python train.py --n_layer=14 --d_model=96 --n_experts=64 --experts_per_token=2 --d_expert=64 --d_shared_expert=0 --activation="clamped_swiglu" --moe_layers=[2, 3, 4, 5, 6, 7, 8, 9, 10, 11, 12, 13] --router_score="softmax" --normalize_top_k=false --routed_scale=5.66 --balance_loss=0.00243 --balance_bias=true --router_noise=0.1 --router_logit_norm=1.0 --init_std_router=0.0308 --lr_router=0.00111 --n_head=2 --n_kv_head=2 --head_dim=32 --vocab_size=16384 --norm="rmsnorm" --norm_place="pre" --norm_eps=1e-05 --positions="rope" --rope_base=10000.0 --rope_fraction=1.0 --qk_norm=true --attn_scale=0.177 --tie_embeddings=false --parallel_block=false --init="normal" --init_std_qkv=0.0214 --init_std_o=0.00404 --init_std_up=0.0214 --init_std_down=0.00404 --optimizer="muon_variant" --lr=0.00365 --lr_mult_down=1.5 --beta1=0.93 --lr_head=0.00802 --grad_clip=1.0 --warmup_steps=50 --schedule="wsd" --decay_fraction=0.348 --decay_shape="linear" --final_lr_fraction=0.0 --batch_tokens=32768 --seq_len=1024 --doc_mask=true --train_tokens=251700000 --steps=7682 --dataset="wikipedia_en"
Below are experts of layer 4 (counted from 0) of a mixture-of-experts language model. Rows are named router (the router's row for the expert), gate (a neuron's input weights, with its number), up (a neuron's input weights, with its number), down (a neuron's output weights, with its number) and show model dimensions 0-47. Each number is 500 + 25 x the weight over its row's rms, rounded and kept within 0 to 999. Numbers have three digits each.
Before each expert's rows: a language model's description of what the expert responds to; "comes after" lists some tokens at least twice as common just before its tokens as in all text. This comes from a sample of Wikipedia text that the model never trained on. Tokens count by the router's weight.

# expert 15
What it handles: Nouns and participles before prepositions. Words that usually take a following of, to, in or by, such as due, part, home of, worth, resulted in, plus FW/DF/GK positions and decimal pieces.
comes after: " was", ",", " and", " is", " were", " as"
router:533493542509488491504493488482503446482485533493542471497451447517499524529509484504508538468482448539508511548512450453477470484496520537501469
gate0:526498510514502509516477511490499523490503506487520515498462436494509490510491466504492471509480479493541493548522443487507481498481499497474456
up0:539469520486490510513501508467499511469488493468502493496496449494496494486500480480479469480482482530510491535529442520498505527434525502521460
down0:519453523452522491480495475495486491506499509527492487486480514518512500509516529528447528455493477494472534507507528491478472475490526468508488
gate1:533497504486517535499497486476496516498477503434492503499505474497470499507478492504486502473497441479511563511524499456502457508483512531528538
up1:496531486487512520489504467469474543466500510463514472526470491508441494495490523476458483471466491503515545512515502449522453512460520529531532
down1:489545526495490503497475549492537496483449493466508473499519476482496538504512482527512470519475483475463546481507499524512459478488510544525495
gate2:517541481478498473463504465468499503484501471485509538492528510472441489501528539512493469470486515515501520482518486501482490516569509522543501
up2:487505467504479462480523545525483494472487506495474477548535499477499487482509527495491441485462548470538537526490474494483503500506492498497470
down2:473493533465457537493522492518502517528483461504528478466481502499466486478519477530508535463571529510507509487500489492478479530525518514499480
gate3:479534473490520478478463520507463456521483504501531464475517512527480446451481478473515487471499492508480503532491509512518489502501527491492514
up3:472526481507519531510497488517448474497486505482526462482501454543500495472485495481513484466528474538491526536482502477520468548504516523493503
down3:519498482494485534510517525518473466457519479542496497475516453515508467509481464477517494503579527480495437476492533484523495515527537469499495
gate4:487500513503538523498480512525496445479498504505514500492499506503517470504413530505484512491483504509474452551462444516451515456536486514501493
up4:505507500527545513493471496532462477501521518487520521500480489500503481509441510478504500457526518529500451534475428500465531502550477532507523
down4:484462501487522530487476558548490471479514480520529506472486490574461458490487533491503523462472513452489496530494480520491484486518514506487472
gate5:492527508493539489503453504501463501512533519502472531477473467522543500496567522479480511507507475499491518527493438540491473499460540526493528
up5:509477542485520523536500500508488472485497494489515488530515482506509511527517473480452489483502511492521505567463479560495515467460499494521473
down5:537514498492471519506498484520478483506501505516476502473494524466528549501502492494495510512513517543525513481506513505516482475470495477520467
gate6:513546534457504533488510482497474496503497454504544463501497502493504491495469440493472458466519485486473491521458569497526498490478516507519494
up6:464459524468531541522501519571519490563488435516529469521495504501491519521481532479481519458469464480489474478491503480483508496488514531498503
down6:540508490482489485534532505465523520478497524495523491545475502502524501507550483527487499539487509553575509538472537492479487496499461483489479
gate7:431474487490495522527512544429507480539522496518498496509521462508537470496474501431526505484474494497476549502473490502491516479481500488514493
up7:523497472481451531490450491455529516497503499491478516449469511513470522529526549546498494504489464529504467478484449519520534497493522519521491
down7:527536517510505469462539504509455485526491492498477540506507534514522496512447512473505504501559534503525514510474498483505476506456510503497529
gate8:463482517483497460498475520525516492488483550490492451488473532542483495525484541488477506515469498514484483483470499516488480491488491501468480
up8:495534523516485487531465543499529476490527491472470482508470480518524492488462488496481482499446530504508495488525472468528536539530562461489513
down8:516523512534540502533475485507522475479504526479499469455481467533517498524461513534499507507480502482481499500563502469492503519521516504515515
gate9:491485469480538508512480488483505507546501541541483531521482481498529519529519471506483502458513493508480526511470492504483487462511484534491551
up9:462492473500502540550491530495502487527459527505495497525450530478531459520487487475482495498477494554485524523531518503507495504472539502493517
down9:484527545506515528501489522474467471503463506471477476485487534466518469468512573522494496484538473473518481500452470511440496514468499476522522
gate10:512502439483488568515498487481475490485479548475522473459523511511543491541495533473487538506491528526502509491489447468521495462518512507463498
up10:548486506513512477529465540441418487514534503511503497511498486521509533565461514514509493489509509512495547488489501483517540455511521462506531
down10:464492489498503543464495508488518547501555477498479473530498524494535465458520495478519516496523497474473527535492488481499480478483492482469515
gate11:536514523473484505503552529493505459512515518506510502520478500501536511540491518511487459483536515509510524478490497507520458532509510491490460
up11:513505524500474469522519510494479502543511508499508530502507468502531488505473509484471445470513542537496519486496481515503481530520523478473491
down11:491473521526523478545558508507533500525484511484513471474506483559526470489532526512540489498506471529491530527508492553467525486538511497494499
gate12:505510500465476490488501505523497530536481505439482461517536516486495493485484492485492495513491508528505531478509499522482541528539482504494453
up12:525517474496507551509502440538473503496448497514527468518505508518504510534483511479500507507470495529434470506480494470493509485524455486510441
down12:500504517460497524494503470498496539502500478515525474487503506495514494484455477513524516502531528513529486496532515497455531474471482497487509
gate13:483498471474487516482481499495473480500505458473550479454454514491499430502486476477495480504486479550453511488479468496489504469461488512502529
up13:498522532493517508500446495499449466522507494446497509515489507435525489515510485514502494504433458509506508494510468502497485527480506506497508
down13:485505484519493518507491493483474496487520486522517486506534489530523499468483454496470496481555523505496544464461515475492519486470515480460510
gate14:453483526481477539498477490500482497546515507502514513504517504475489500466432536540493538481531516522547481518504507469516451507480501521501532
up14:542463519490456518485490488520521516515512534486560509466513487478509486467463499512476506483542488532507510524432448506544516479526511484524508
down14:488475496504498518486526536518504472547522519503503468482492533518477498505506501504501513520503437522533487479522512516520531482516506511518498
gate15:482510476528489487481539504527498542481502452498555491545508507489500466506479472498513481506504507485506541507513497451491514494527514476499492
up15:486464501520461471479493479527495522514480470504504509524484526509428504467495456467501481458485462477525521503503499483461498522480543528520515
down15:523523448533462460475539541464485511552498517493478512506507517499465517523491475508513454485510493531514512516533487500507508462492531474498466
gate16:505510548478523473490470484497490507489499466492524492536540501488527529492528500515484535518515501457502465544531489504509445540525490489520513
up16:519499519464539496530484434488495514482489515523492512532478509476523503536498501551488497459544481498516470551473424496491479537492487506489515
down16:460459501487504493513500442526490541498507467457500533486499533518493511471474483455500496494523511496507476476523503474496512551506530525503534
gate17:490514464486511518467512542491490486532566543492506522517515560497523518514530441522480511488475498487499536464501463507473461498504485456511498
up17:466488468494510502502473515470476505530512535461531518568481499456480520497519486493507511486472470498497486501566511504485473501512494472493523
down17:494519512499504498525519463491507529468479481493514523441513468493551470509505486494509495527553553517485547480514497491491511504477479539461484
gate18:467514483501480473534496558499466497527518477499493522449497488500505472527495501478518495476523506540525502527491542530522479556490505516453491
up18:515507533447534505539482498470472512485462506477493537491499429534504489535516541483491514441489526494527518541482502496487493504500491541525527
down18:534476503517492508548537516483507526478534501555476507500504502539483516473501494469527493537534519551527513503499525500498489509518458479506458
gate19:538508479508476473503480525472482500484526502483487467520489526532488480511476481469509499520495464526515558494450487473443511491517522542504447
up19:498503523534514452508514514520495476474517527495537498463531479490447505526475542547513551493470488520539494527532524509494561480508525497456506
down19:524488536486498452474495531501488485511515511494471484535483508516479493488529485486547496493521573502514520493451461497463522538506497465508490
gate20:527484540482497507464469492490500498531514520486523521573481487510510539518474545495543483518500498534512465489497493541518463494490494512516502
up20:495522523504513485506487483532513419504530468474502498488478476501501508523462510514547530536480447524543499556488444491502516491465503516503463
down20:504464514514477500538508469552486501484471464498517462521468508499503535485510523471481552537467493508512476495519491504509512505458500542486519
gate21:486486501469450549480484532458504508469495500514520481529503495530481503532493487521490508504501466543481483508459454517511475485487581538512516
up21:510489458476452502488471555456474505460492467473513478538502496530497510494540489481478494508536488545488526509456459537507495507499589548483516
down21:500463496517470529507504514449547523453458468522507559514539511461512465458549484552508500478503536498504508462508497522487513510490525536489519
gate22:487524472484500545499468527489500473519463493494531493500480520498453489469510449529429511511449486549489529509504508492520498489440494537471472
up22:460543474497506528492465483485481448523450512492529506479529532504490500481467488505460495520459517537491533487519486460497519470445499523440475
down22:505535499525490501469510497467490467460514496481547503528484467494536494486524476500497511469486474549478502488499531526502471478488484537476526
gate23:488516481479493535475511525481473473488472478555516515463497521519509430486500492505516524466451444526464484489498455535479488503488519516547474
up23:481535497496478506503480503501453485484498546529483521464514507487506448479475524500547523454500477516485540496503460523480539523485492495539479
down23:492508493498441461500517542521483532465499473521557512523479464534494453518530509483514470476583503522512482470494478520512550495511505509460476
gate24:466478437496502505460511496495468456512509460517522497503509535503497526486488534505497535477457473543479499490533448488500493519496473530488538
up24:487474457500493486461494510516485463494485492471513466471506483477471493480488507500480519469437440520461533488522511498485499500537485499514561
down24:475539450509512488525474507496516526537530543511507500495535507525525488510538478528524509484537476534491554504517490485490549503501513513489496
gate25:486472485525536488494501515473501495519509505525500555478494571494517463462511492483504511485516451494551467499506509513487513498538474498527547
up25:475501480520496479499475533570487503517490504487510549495493525484505454461508487469491473484444486482522528483522474520532488537504509512500473
down25:501527463535522518492515499537534507495479550500493511540488468490507505468497525501531517509512507507511485439502505515489498504538522481478524
gate26:516471490514487486500476474496475523498491492455528502507493499496512543506472508508507545467485491515511505527472501450522498520522539515455496
up26:530449482505495468470477480488459534560479526460530519502478495498497501470488518519487504447463495512470475533497497474505479513498543501509447
down26:511485547494523505512524533456478504484508516495503491512568490464512537504521498548505476532482509493480458521540479491479461450538518462512516

# expert 52
What it handles: Adjectives after articles. Common adjectives and nouns right after a, the or his in prose, such as a full day, a new, own, research.
comes after: " a", " an", " the", " =", " his", "'s"
router:477522473479504476483506520520474506475487482503534504473488512531470527463519525547502496467505462508524524529469506581535486538485531483520507
gate0:514507491500535498472487527503508502501522523487520516498513510530473440492503507536522506487494466492500487494527486540511508457485533512511474
up0:497463442462514491498512485527493464526519531518489539493488489503466479492501509527515509490475479498479478535482474528488502456480558497518535
down0:509487531473520498514493470485499475491530530568494502479472463483465435512468504520477540469512534467524510529502475472503539524521538498522512
gate1:467505488424539503517480508541481526494509440534545523484538460493447481490479538480474513510517479502521482467479508479533489509475523505520526
up1:485541508443493491522509503537503540512508466523527531510520502474516521472482499505513456509508487506519487507472517492467474463486494505526498
down1:511498474512484511493522473529494480499484503512514512523503513510440542501526487516510488501529511545463502483519492468486485536510511476486477
gate2:480527519465546477527467504494527509508460530464473503492511491495490525478497476475506480495506520492517519509503503487481533497476508507451497
up2:508535523458512491540465469481496558527486497481504503492545478494499523460538471518503444540473513541501517498474478471510487519509510511469494
down2:505479476474520509500542469515524491520534510523467519528506476570496462530500495498500472492543538532517450498499516472548530501477489513503499
gate3:463463510464504500477521498503508484538475543475504477532462529502488520527478518491532496536496492510485531507495509520474486512539467518490514
up3:502467521511474538473543522508455469532506514488513496509492560507484490534521515495519485517505500498519556517525478518443476493529471523502500
down3:526494534480502488526475545502479501458473515515551496459466479478525515486503490505523505491512503492531499457513514494523514517523496482531522
gate4:480532504518509510518511458481493479497483536477493521510468459456501505498489552518548508470495467560499475501480475530532456497481524472520500
up4:494489526466488507510541485505498531497478503456466501535501496482497462539483542500502528449524510563504444444458480514507503497473536522523503
down4:492514506473478525537452444514485482491503496481476510523516513470525502498489481510537516462478542509510524474487525476493521488503508459490518
gate5:499484493486460519519523474515506513516515461522557525503462538497557512499491516513505491527532476488509502496509521511523443521506519467545514
up5:488476510481483527522493480510498492504498482530514488495478540515574460509504537506506498533492484491528488449502507504511452521491527513537454
down5:526460510514500462473528472466542510497524490511464550488507491520522496502472472479516519516499497480489522487496510462496439497535512475529532
gate6:491512501449510566482528487479478495458514479491538448486475506478504499467496504572498500491455502517525502484479466492521490515463490489540495
up6:463505518478481515473552511502458513480508536495541477525488509469493481497502499517482525476477570521536489508496477539510504519473531454520484
down6:471486487532481506509493493443511491484497491454517486507492494511528562535497490470508518509440529499495492469538478492497470541478541494477492
gate7:518516517513514508470494505565492523475492480463469469520502509482552497479444514535495486480495507495488464468526531493514528526565510538512493
up7:530491495525536513470491477554443474522516501474459509480488539509547468510490491502470503492486524504498450466474533513507495518487522535518514
down7:507463535501512476506467523480528486461491486494554512451495470497449531507504515537514496473512444451513469472501508499435542498526504516487502
gate8:517493506522515528469444455526462512534464499507487470471475524479495498465514510482512464481512468475492507504499467489482489547489487481462537
up8:566496490481480552452469459529494534505498481524511468504503492490513528488492501472519485497514514476527507510472439508487492523542490506471538
down8:488525493489501527449498506457532470471513522484511524474515510472473501501493469458516481532550513522485476522511467492453510494519501520497482
gate9:491502487465512516508485517537446539521474508461505506507456476491484481543513486508505486498522452526484511513517489513508523517521537481476509
up9:482509503495517544495487502525475513519489510488466524503448474479488497507527488528483450537513453488488504509525505511508500501497537476478509
down9:519485504526489479494534441556481477453468495477518489512545506512538504491523493499492492509574479492511475514469494506463512511498499434523467
gate10:479521517518505491518485499531488498467452527464480526484521481488504518486501489480485527535486528467466491482513493550511556516532506472482514
up10:485504539489455532496454481502477486472475534504476447502521519513496484507497502507538470429476499513570538501515512475526504512497508502513499
down10:508464467507452511492494492523508497520474523480482475526512518493529477518536512504509490509507473538564541523514485512528521491545500527511520
gate11:474493467474481511466475497512475461459491487490523535465478494537486490474483465485481484526482522501503480511515493506491523507483529481452505
up11:525445494474519508462486512511481502436520495512541523485474524529469491446480502503463487490466530501484521500507513479487515516484522496457508
down11:522493515582492463538510510545484519493507519498478505502492520530516529534484498458452489487541520511464522505533510475514503492524501516520498
gate12:530507506517453511465453503497537537485519460497519489504503483474455515496523508526462532524469560497507512502513544477502498484551524485513534
up12:518545497510498513533493500491499510515534491495532480506508482471465529526513494551533495495472491531506550526501535498522454482517500493498534
down12:515510491487478498487496469490490498453489485477546541480493534499426457524514509509490494476507466549524470515506534466477538485440476471479536
gate13:509513471480514501485514533464452484511517521479499533554506474527545511484495498466476522475490536466521510490526557500540453491506465472528514
up13:479502477489525489506518513528475476493517533491482540541512473485539496449515506484501513490478524463492531506532551506524428485494471494526502
down13:527484556517483483504487507506492443484482467551513574530471424486477512525483500504501498464508493469481501473504469439470493490540453483490493
gate14:501518515455499507512489460523503519514492509524471514504488471474509515522491520484469571450478450448486502463486468439487481481499463508502495
up14:476479516455486498505464476535517535515526521549493507469500475469495478514501487477477547455477479462464464474522477488500427479506478496487504
down14:492468476487488473497518470540482493476516521540532519504498484493473502552498479513485445494557461474482529510536524498523483523547491502524485
gate15:542499504487501479519490497544491459462499477548506495471534488479492499515514511516497495516488525514536520476487532485472542498507475554488512
up15:524512445487501496471517497495483453532500508502491495475540506497518501483497495503554493482475498504546496521451541461534566445520498538517497
down15:489542468537523489523530479484478499487514498495482515539495494572497521513504488494537519490508477532516515485514546494500465466471529540496500
gate16:472519509546510485518461505528463495501499527518493519486496491492510502477525515548500497533469480509497510525486448563526490509489504449520483
up16:485511492542495491515490521493515476509517510508476497470534521506495497510493530554495531536426511534505487478502450506532489524512507486502458
down16:509451489520550504553478493510509500470502476495477528469477511535547459468510498489546534512543533509524529507481464459533501492508528486503502
gate17:474494515472525517449495583465492526507513474499493552527469495516476547489474515498479526502492448518493489479491473493503515487533457494503523
up17:484512510478506502473488580502482495492546497516486542551460492480450517491486504500514484523469480528523471489460525501528511474518424486529494
down17:505485483479481443497475483557481512453530450500544521511506514483484465523481515520477509513569525499517487539507509496490533524505481516502479
gate18:499517438501475502494489465532433526498460485507451466543489526500488474519503485464488496523504487495519490526490498498547451482473539503504487
up18:507503474518505506515478499534499528457479478516503515497446502526521470521459528512489457523483498555521457512491527534552465516490530507522500
down18:483500516464457505465545466474543495496569537528520469501538527532488510499464486498490489506503427461469541502495496492515462514527509475475490
gate19:525497513558489487520512522447470519501490522522500502517528515478491507481477483548508509495522506464484526497464444506550486476534513511472502
up19:480525502527522503541503485467475558490489546496498489542484484485517491473500499536485493505485538456508481461476484541534486483511509507517515
down19:484522535487522476529529465547468481505502518484549480517464508547507452485513521476460534524487480479496462459487477494464500494494480558481452
gate20:516514558483506496497493503503516516533506450515542494474514478514481517503463496486472492535497451520463539488510499578504561493490495513502493
up20:527493558528551531538499536487530497512498484519519511476509448497489463479499529494498462519528492532459530505494532549510549498510504515526485
down20:487502496524484478552534507513509488510491458508512457487524511506491546541516521496504494477575503515524513510485488488516529507507458563525462
gate21:481478526524482482476493550474486480481459509471497482493510491463535491483497532499481475539506480500494499482466511541509503546490476525517514
up21:503478506506517498481485567480520430510524470482513528518505500488523467510519508480513504488470478489443522499459471528501470533489499521520519
down21:509512478508480495510480470492544543497527469453521480539540513483475514518502456484435506519511577519515519511489471484468501503517532468538475
gate22:516502521480525522537501467470523521501503491506523490521480479493468520468541513544462530514484533522461509550476503477522527508455485497486533
up22:516510491497489516511488487466517516488507496502508508504485489500485540491531509524444514528494542487505536523496514514577518491472440483472511
down22:474480502527480477480502463499486495507477455515494529495437474521521508496500524562495547502499487498485519492514544505539512535492519463509481
gate23:481466518478493500538508528501491504489513520491504471500518467522518501464481502488471445512468532478542456461482510540517462496516511547527514
up23:504462519534542522534494486515446489528489521522515501525503478533485485442526525510517499529457524507530500488467515524520479536475498546530535
down23:526509530480493479533492530523530538502498518502523472537516500491514538574503465520487474486448548513459477536519532495503501494471464517504518
gate24:493506554519506545520507496526499538485482475501480454479534499482539522465473461493475506452511554494504552484530501501488477464499514509522509
up24:505542501521513517519495500465464533477492468516496446486531538497506505481492500535529503468481527473495545552485492487520517466522535480481551
down24:484503480475509481515535491482524494414475488518546552522508514498498515502497499464512480504542547505525527509501511524536538544514466504495505
gate25:464536542512481459504512523520461526471519501434513519548511508507508502515530471493472498553537533519502499486507505517506480542497490468572463
up25:476530477538461483513527530497514500448495509446511569534514504487530518483516478499505503532511520537519451554472525492490494492504483487533495
down25:484484486489514470514474484457477469488503494529519465477497486521457528498506475472522495517545561471465494520462483505499475519533472447486508
gate26:529481503477555489483493450514488472486535482478464507475492457493560481495502518477544494522518469492485554523506464493510469479465488519493519
up26:511515508472463498518500511474506447490493542529543523533515507499533488502498510515527502517467516457510492537462463540491492448492531509475536
down26:493527516474516469484572500471506501502484495471489549485513478515495493551482500501562494486445519467481514538532517534508474512485504478474550

# expert 18
What it handles: Predicate verbs, participles. Main verbs and participles after a subject or auxiliary, such as moved, returned, continued, decided, plus fixed words like due, prior, according.
comes after: " to", " was", " he", " and", " be", " were"
router:530528474497499503515504542505552506484512481490518489551495485514520475469527514526510524433489500545508465502534558462511510516501508497523491
gate10:522509537479511460490479506512505479475507515511487489497525444459502453504540482513498450491451501524478492524502531508512484513540483469489538
up10:470469539508527512486502522477514479486482549545474469484496524473554494480521504526513480460487550552502537509523468525528516491504548481476514
down10:490475462558448507517547503455515470519461437488508525475503521551467496528448494485499532488518519483490507495469488514509481499482531528483480
gate11:503498471483523528485439515527526521492517477491505463541555460504510480457507546516488504473480527506483512478537532517509484456463492494519496
up11:464535493507501566496460527505530481495508502490538493468513469535513506465479522484473539486476504500504486496536486516545474476502531478504498
down11:494447500527510465447531504509509492464503483548491525478494481507505473505451473507480519488493516505512514499497471442491521460549508513483534
gate12:503482520466469475482501529461486466546509480506547471522552484501512500510483467505508497518509503502477498497518491487456538509492494486466499
up12:498495487487523542498465517466507472527514558474503491470492471515506502481487539536513539446456516505518473500464513517525505500431515513488486
down12:466495491513499502535500497469513501497491522486507533523549481503498469544513489448509509484538489521514497534510517471490489518498542521501488
gate13:517502502540464535481540481479520488524517486518457501537496505525474538522501485506490510515466510508513500523476470472527465513516512522497527
up13:512495519514491520463511499464508488514489466511454496540516501500488546528512470496476485538458516481511506490496446470504468510487505526489506
down13:531511474482463485476493524474526488532478498521485520519513482473546529511542477546500497499510513518506492469500578487503496515474490475472500
gate14:521522471477527517537466541475488487489473508522495499537512453476538525500464530484528518466525565470548472477481507517515491523505515466473535
up14:516521465493499505516488561515523513492498503496480496497529486501524488494460540472519510457532540460514477488443480526510469500512529482507543
down14:502491511470485537526517540505508482526515514492496505501478488517498483470495488521498522527487522502485525489471509520538470550474528558512504
gate15:523497502527504468536502530506515449471542498473533502499474528501510531498485466509501484447486472533472524488541513506510542550495510520502519
up15:498491531539541473522541526510510458470543502489529516512504508497495503518485469479488497490500496524470544485523486500495553518522497502495488
down15:514564503498523512467486482448499469497528512503517505551496529446473513492519478519515492526506462519444517482532501521523503495515475515506514
gate16:511507492524513493511492535519486508520509532494487445532474486479480481514490472482471490498487487499505491497453520485561490567530512533489462
up16:481477488465505478474486558512467501503503532517512495482505524497466517530466521474473478467462494508539505512448520496536502534443532474450470
down16:495484556506502446512468527498513474504487517531491464510511533499503454565489481470521481440533521452501492500482508478531516519469514483511479
gate17:528491482511514527536530470534503475510469473483533494450457494524448512540537506494456492492523467525496508517515498502500478502551538490534541
up17:519482458516469512494514490517482493502510478475540473494466468541469498533515499532480498507515457522513503536453516482522510509567506490508515
down17:500502489501502481505494508506457466495503509527520551479474472462501516480508498557501515470541491514515474472497540502527537485481480492471503
gate18:499521478508532513461496482512524501509468499507492481551493487462528502486516509504482549513480452511506496453525515526491479517437518448509483
up18:494519497493493489515496507512514512518485520524520477502498511455508502462497493495511548464495459523525499476551519515507498555455534448530524
down18:523478521512486486538500491506475468503503483483519504495496508506467509525477517494492475471591489502526540498462447524536527495518535477501520
gate19:489492492518506526523500525521513496459515485452540527513493507518510429485512496497511487460534507524502491546538496489459488496539497506485517
up19:525494474475505538545508527512489499458515470451545527458527525527496478482488527546480505478528483554481502534488492515475490479506533496484508
down19:501485470504562477454532539483506540500520483512487492536491503495529488534459502481482462464491511453480522514495517492524463458471499520538503
gate20:493513476500503492467485570499543532502544519528523473548506509497518490468498522541484480482463481493524493493500505507521496507552483453462467
up20:482498481500470519490485511486521535524528497513530550565486552510497501459470534498498517493480516501534510506512490477517442456553497492507486
down20:513453550529513529510471467496505504523475493509467472459490500467466503528529505468467487494524538539500485522512483521504542494479553512526533
gate21:520467474512516494549562489495458514515515510515551505483538512522486505477480498479473528440497483536515510538449523507503548515520468489485461
up21:497482528491476426491463504547471521500474513475527515527584496516485522474490517495505506431490512523495492499481480502494546466520514492497483
down21:519499570531479493520489519463528504506500500490515515537481468470537515467489498487482499501432449503474550511502544502515515510486493541524500
gate22:455478518529534486527486552520498506486524523491507536494537488526513494464448456505518518501493521535520470479494505523531529470542519537452538
up22:454497476515539450492493530536499522515558477515539532468550481495507483491510504482514578484483502520503470512472524506520518500486491480487497
down22:479516489523479457474467494493483496468488509515520510501509515488502450495544501478565525506487476495463509501436527536486486526507450465532550
gate23:544505443505514471485505469518529477501512536496458503516517562464523490481463510518467505423500498512532510486531515496525490503524476476494551
up23:506498451507530478503508483506506487524519532531494525496528552485493497480503494502487488474477495503534503495528506513541519527495456511485505
down23:489528514574475468458514525482489452522502508530537500497500500490459540549508467509490473532513506478527485498477487489513480494485526519509495
gate24:534502519458524522487470520510484483545511450483470491539523505504473520500492503491458495433496506477490514501547510439483510477470515499512509
up24:553505505487496516464506504512496481519526487495468471506526498529458539488505493491492514432500488490492481520550508476476525492491507500519528
down24:542508499472483479515520495502537478487503467520510523491478505556495526540521493520520510487545480561449507495527526471510490513487488480505507
gate25:519552477557489535524465491489514471482444478540523481436519475459497512487511479543509513523506523510480485545530486505494503488499515504521507
up25:508515516551492530508468474495483462475465486503505506452485480463491478507473512547495507509522510520489513546508485478489498472544475521511493
down25:522522455495508475485519502520457467493521499511510473498471530500529500458500524491501530467529496501487525538506547532543514519519511542528453
gate26:467488460504530465502509538480517501478502531449514534507485528507469481488530446488526477497459506507512527506553535529505507546488512495512515
up26:485528488450538518518511520500492516503504522490506551494498541480513487493465460490542472499509490510510503533520533554525546494510488496520513
down26:513491528505499501482497486469504495475513440473479487523513490480478477514482450468493535483572502497471519506494492481463511477477466494525484
gate27:521487463496549538481512465508541531462493480495524548513523485526540511505496504475492507455503504485524517524492515479520462500478518455489518
up27:513466495509543501505479498527565500476536465484510516518530486496508478518468508479458513455515466492507513509481478496518449469512511451522507
down27:484498500514497502530515454541474489539500478476470469504483511497535516543539554502495490548516522474498488532447518489529493531485490497494465
gate28:544470550487470516456488503499477522499524514453519532477545493500545524527496482503478515463523494503502500481482460488506511485491483495535480
up28:488489524497516513467480451466485517520475553492545477530519529526507504522500482515491500508510550497527518478484501476472520464448493494505498
down28:497488496517521517511509500441511499471511507541495472550507504546486447455465496506511460494465529523563497500478515506521507497474486506533462
gate29:474510520538454530511496533543514504539514484569496519536534529502531511470504502515499509501469531509491499496534528492521520500507482482552526
up29:498516492526500540528490545524471511521502506541530508545552489526503527523512517506502506487463484522523432496481498495466470505446521521517547
down29:477472481528471475530534456522509509490494495538548484487527513474497484531484523484490523493464464524496519442489504492493486514527513506454534
gate30:452459495461511496536446511450513529470529504484484494506518475506503502516544511521491477489487446487533542482462505501537519489467506467502480
up30:492484502480510479521513517511515506524550492470515505509532536548465472513533494511497517500472479507534519480470475530568504476477513487533547
down30:493536482512489547497523532511493480554532497549456472491488503492474513478454502525501486489558569500464464514527531482474498500501516502523476
gate31:494514493462523466503500520500501486500554489458553514495530461479472485473501509479453505506484486481458450543483496514453518490431483511518513
up31:498494514492545464506484471520502479524540532478527518483516457487500475476475522478482495503508457522488467545503470513442493466468491550497495
down31:546494469505459501497549471486534490529531529524500512495511525505414515469486491502491536497549513548480499498489522472508524495509512500500481
gate32:495496521511468529485471484472490535493507518508468532504505513495515510510488445526439520488496546476489530508545519464533491519504481453518495
up32:469501530486486490496461489444471558504486535488488519486508525504495490546480453529468516488501529487500552520514491466538501491506495443519461
down32:490527484524493514521537513536524547470483539497521478500495489517453501508522502490507527533508514510523518505501491508525445507474517497572478
gate33:534494483540489486529514462493543511522476552464530476493468516486462473489470532529481494522507471479518505552509497492519495493480533467491500
up33:529473485536462496498514451520509534520493545454534508467475514476469464487492516504484479504510468498510509540491494492530510476486549463516516
down33:486468554481496482447532472494455487492524467507531479463497468454475522485509483511504462511554515522491455515475535505518458470517525505476492
gate34:508431485539509485526563497525512505480486482481513490507445501484429543525521531480483466503515467520494508521496491484514493503506466520485524
up34:490443466498510458521512490499535513533503517459495490496481483437488538532495519525473448479495496514521485507522465507499525516491442497561524
down34:512512474516501488474487523475469465484546500443487565492492485468513491468512514508478487518457491492471504494543491504521529490529454516499475
gate35:531529514476497539470522433506509491513500529495460494525528488550466500521438534496500535452472509542514519454511484488491497503544515512502510
up35:492519488457490496463501503527481522532511547524508461526525456496472510506491521467500528479465508508496532515473499489544474488503491539489513
down35:439492472486500503534456516511532513523489495459545436495496521471496554529503514533524486515526495540474533481516516499504505486522507481520506
gate36:472476524463524546492476445515502463517501525492541495522490462469483528525513478512511528525483506530509519563500463491502460517473499513488503
up36:472496513464513485501441468498523509504495493499528489514520471533491517531509504528519524523522481524476501555460444499492453483494478514529448
down36:454549479487526481522549498525500467524504498481522481526537495505527463498499493509501488549534464520502461496490495507526500476518497490454459